Weights of a small mixture-of-experts language model, trained from scratch on English Wikipedia.
Experts: 32 experts in each of 11 layers, 240 squared ReLU neurons an expert, 1 pick a token, a softmax router.
Training: a variant of Adam for the experts, 3727 steps.
Below are experts of layer 5 (counted from 0) of a mixture-of-experts language model. Rows are named router (the router's row for the expert) and show model dimensions 0-223. Each number is 500 + 40 x the weight over its row's rms, rounded and kept within 0 to 999. Numbers have three digits each.
After each expert's rows: "comes before" lists some tokens at least twice as common just after its tokens as in all text. This comes from a sample of Wikipedia text that the model never trained on. Tokens count by the router's weight.

# expert 30
router:470485456484527489503464576481563597579537462499508529467450537528518528546543442511501430492533462487556501481503561486550491522487497497515488438473522476455546448463519454537448461598515451464571478562447488477473402499527561534533504444490434552388505482548517440463519424463455522548451554505504508489463452509493536513474542487537500448484472438454516514488490419512493495487470448480531473452517559459542531502507504416526478468467507462434508479491508414563531501447536560504464525459505505477475487410478511470498458488555529518481562520449572493542462466541521504498480534434501552518560456495518435549538541531476521474576545493501452508527521494412563575529512
comes before: "\n", "-", "The", "=", "|", "In"

# expert 2
router:469506526567553410516442530491530520534537474499575443510434509506525553518444480459493487518467450500449534524468539513465421503499424482506444442490574477533512508507535502523451473503531451503541457508526521464439480532536506521497568494573436555522519537484551563505532513484413468461488525483558484533529444537510545454542399503519466487583559535494472476486431465541492522536485501521491449499520499468532496471531449492490482561481489495558522550469510485444533431477485508490566508521512492473548536459496579596510533479520517507481514480499566549473522443440507533483457525496523438518542467525533427603487498565515513542625474500524404554442521444491396505508476
comes before: " |", " and", "'s", ";", "\"", " –"

# expert 31
router:521542503517478543530491569511483443463523505512529490504479469522480492588470499502496444455519443449469453460487519517495410483557493426465429568525479506468446460474494502468537550438464597448610480475485569505523525455565512463393522584481522428551473491513470503461485593472451490520479538515490593474403539509575496493441551521523464468530522504453435476508479545522518461517482516549513439507513537471576521516464455467473506526537543514504543528541566495495491545529445491499521543482441434514463565506487548493453563574456519452512437421504457463506500473495483488491525546481496503477452460504496524481537464503478465473491506391472532500436524435545523562491469
comes before: " was", " is", " He", " has", " also", " It"

# expert 15
router:483476530517480572558471464596452562549530585511484436469504473529547489453529425505461460432514498453449515555510520481499513563514534454549566494491555541443470506554526536514510474529441432427445434455585446530472443503466448503498534526485552439577529479462506466525401512534538477560500517502536468573595487437554474467484499518455440474531476477547578513509477511483521508484499488520513527518492467485434484535490526489576459509540525537426435468516558551498521470477466545463471512503447518539462489535545557551496453501491525505592548494508476463614499532464503522471494433571486462479562496470526468507484524513459473546564525443487484488452503483510520511561502
comes before: " |", " of", ":", " in", " was", " is"

# expert 5
router:491526520435477457477466524506581475457578511527513470543530500541480500514428447467409491486515467548463537522503492516509489522452527474481478501487482514492477495437525529466450470446548490482514531510427551436553468537522524477465490501494543410481471520493497514530418502500514521495463508585529509484516504566597538424518408450486508513524474465522501549453429524529399499555495497498466509557594592471490489459521545559464495507472475521525571479540554486528459510447528481511495575500496465546553538483504572520509550448554604527495447516534564520452494473493506520514457489493485420467527520485534512482529495448401533420579515480574505533511568479502491596503557
comes before: "\n", ".", ",", " is", " was", "'s"

# expert 10
router:552482486496535445533499474525475501469542487520515540484449515448478516442488440514502532460463415576519534443529501496462509489488503499477523439485557487493511422456581465498457494523595484494458522514446501446500516488529494516562598481615476533525448499457449478534513417516511414483526512468481539523418479605460491566481436470515436441461489464477470478505475532479532476491535528531566493408480538508519541491535461569500544529505479462516514535475510510530564538475559546467510537493589485514486505487514501475463488449577527484473533533465515515530516492463542500595453470530514431508547441536498472529531434481531535535572540599587442475510494562490457428513471
comes before: " the", " a", " that", " by", " his", " to"

# expert 0
router:473537455528568465460471540514517509519539463469488555588502422466522500573520499462507416547524485498434459523453456476424508508562447511521462567533497537530483486555542516483538502482487521477461563537528537470512445572550448484437519528466503477502519549525442510434512533534473553443468557482519563446525449456511454462503561490501566508521468506553461513508487440432547488407463451541556520410473536492503510609519468470535562562575523508568599558505434469475451496494459467481560512536519542532504477578526479502451483492495496520400494500482490472485461496477538404520510533438453548507501514566514452519539530509493539513505461516438495472516537512546497508527461
comes before: "|", "-", " ", " club", " W", " team"

# expert 14
router:551475500485467451497506520488474515479513520472468543464587559441415526502529599494509558545520536508514409491491454484455489569489536439400432551496510590571571465451489487501511509468488521567448481425430559515464563515518534491511471569447488540510508501512507517474512371464496531516476546516501484467481523495517511534487416535433522535553474518529503517467464505482454517497508520538505449497495498503500441437442509468507469491479496528448534457556537481509545488467425565516470553478541484457480516439446525527435473490485484564621472463497543506490522506522544598561510489492537440551533480505542494490525500524498450586437554562540496499535559539515510459466513
comes before: " of", " by", " to", " the", " by:", " in"

# expert 28
router:420528556450483553457510502506526517535421488522461563436497469609475448499526470483475432527470478471485520479426499562518454490469563494501519481528515557440504466490448530509581504494580494564499468444483485527547550526495474562528409488498526515462442496479421514528486549485517491482482478525475447534581459529525502492442443470486527511569469498506480539473450497559431467499508482565479438551369523577478514478508504508508470474463497504446530579473541463553532475471533451422499574565497459479599472478518436517499478513507534503542513455456529531466481438497483510450532483500522439506503476604446549481467507488451460469511496568520476531495547463526438473468540
comes before: " and", " of", " were", " are", " in", " The"

# expert 25
router:460567463562478511456439514459513435564502536550451507449425452434475478500470543451503538507480485580493445559448530472423470525447473525516561462503534523458447522466517507503457467421478452493476476549535437492556471503486512485515467475437482471544517540548521481476526502534526496501522501489423461451515435510547531463479399465429523500532593571545495530440490469484500470466506528518496518534448533488482550504507513501452524481548520528431534505542509447483499506501472489455460505571554530496420447521505500529466420488472490463482500488460519505465463540498472456435540450536396485570502550505568448560459473499519536444498499441549490444553465508509393486396459
comes before: " |", " in", " medal", " against", "',", ":"

# expert 26
router:556540520518489490542451524486477439460497608533472439533469491492431490536499516488498482416447532541504401467429505470535508515538518465482560485506498517457491502458579484489468511472486491554472493507539487437507485504459493551441563537497506561517445542436525502514490458442559560530561444498506485452547510504492513392489495522471531534562538530505468498518594514554486555573504517542504489501486569452475474515489528511552535403551474508519527545486473486491463496469522517569487512472589529516424477456521532500570571538516482510424580441548445522476473469472440467493521540514597533503474505468519503454546560446549503544479540538563581510421465461498461539469497
comes before: " the", " his", " Fame", " player", " which", " these"

# expert 8
router:491578533514501533463451548478517493466490466503553456471574495462492470441538554534529494569484469489570570474523550474497563539555541535507528534457537495473509548519427485493417510460526493452519540500498535504478464502461511531499501510460437441532519545536589562510486530529562536456495479496465500527517477513465546584536520474479489503519490485466434460490545565560494499567440529412469527462475497473506432550467548522519557588447512515513431482511490518582562477535493442437515478467486497488504403560556499493505565573440525502497478556542534549525612429531511562482494471544504493412408487447450465522494417533514527451476530519461517487491472515527528527524485
comes before: " |", " ", " •", ".2", "′", ".8"

# expert 13
router:540441472488474501508529462580517572539563520493517527503484493566556474507541491496515475468489509565538537515574472583502531480505545519486541477519496503540489517478500510552525531525505505432536551535512495478586506469505518515579530522554453517480564478502492505520455481457479542512481495509439546556455509438543445489421511571476476477463510503454487501500479429533527418477555479493492484538498502430552558450477605496449410496505477483540495415543495460485525517505522475566489534517553478493552428419464465513559508483538476488565503543535542478445515500606456515487484452393470588508544465514473570572448531527452473440479507396543474550508496474533523467449541
comes before: " the", " his", " a", " January", " June", " March"

# expert 21
router:399493519464506491563474491490477551585473520573459571456563389535474510517501473586509521508583478512413461500483511520497473451508474487475558553455446507464507496491510498555479530488497452451505491565536461434438500469428474471544437469466524473537554521527520505530478561575490479504564441492497522472521468542504487562456498487557558519407451602514573459504531488519465451484507492523481465501529492473511498531512407522490572441430517537555469504517517411520516471572486476521481516513473562488418487521476555494518512528489497534401550478495538446524502519531580482513506491539548481483522417527457473481437487445482457457517514453537489573559508505501500480483522
comes before: " 0", " to", " ", " 1", " of", " 2"

# expert 6
router:477529492490521492432497545534491486511528589492417550475442470463454520493547503544490474520546551520471507532468548570549507541522460519457564534529552504448473500485453514464605426499586431525501525501510540508426555439484500467427492471574635574557476467445422510506496491524533468452519504434516414504450500460506528461531466493497541518443439484520546430526512525542540509552550499420431535496525450515440554524502491478479458479532524470466511544427423502468468493530540513488551434475442481556525508508560442430470504485517510492550552507428509486526493507501516557447464541484505515491460567476511457480523535498451473511471516484529448516463572505484470514445501
comes before: "\n", " ==", "==", " also==", "===", " ==="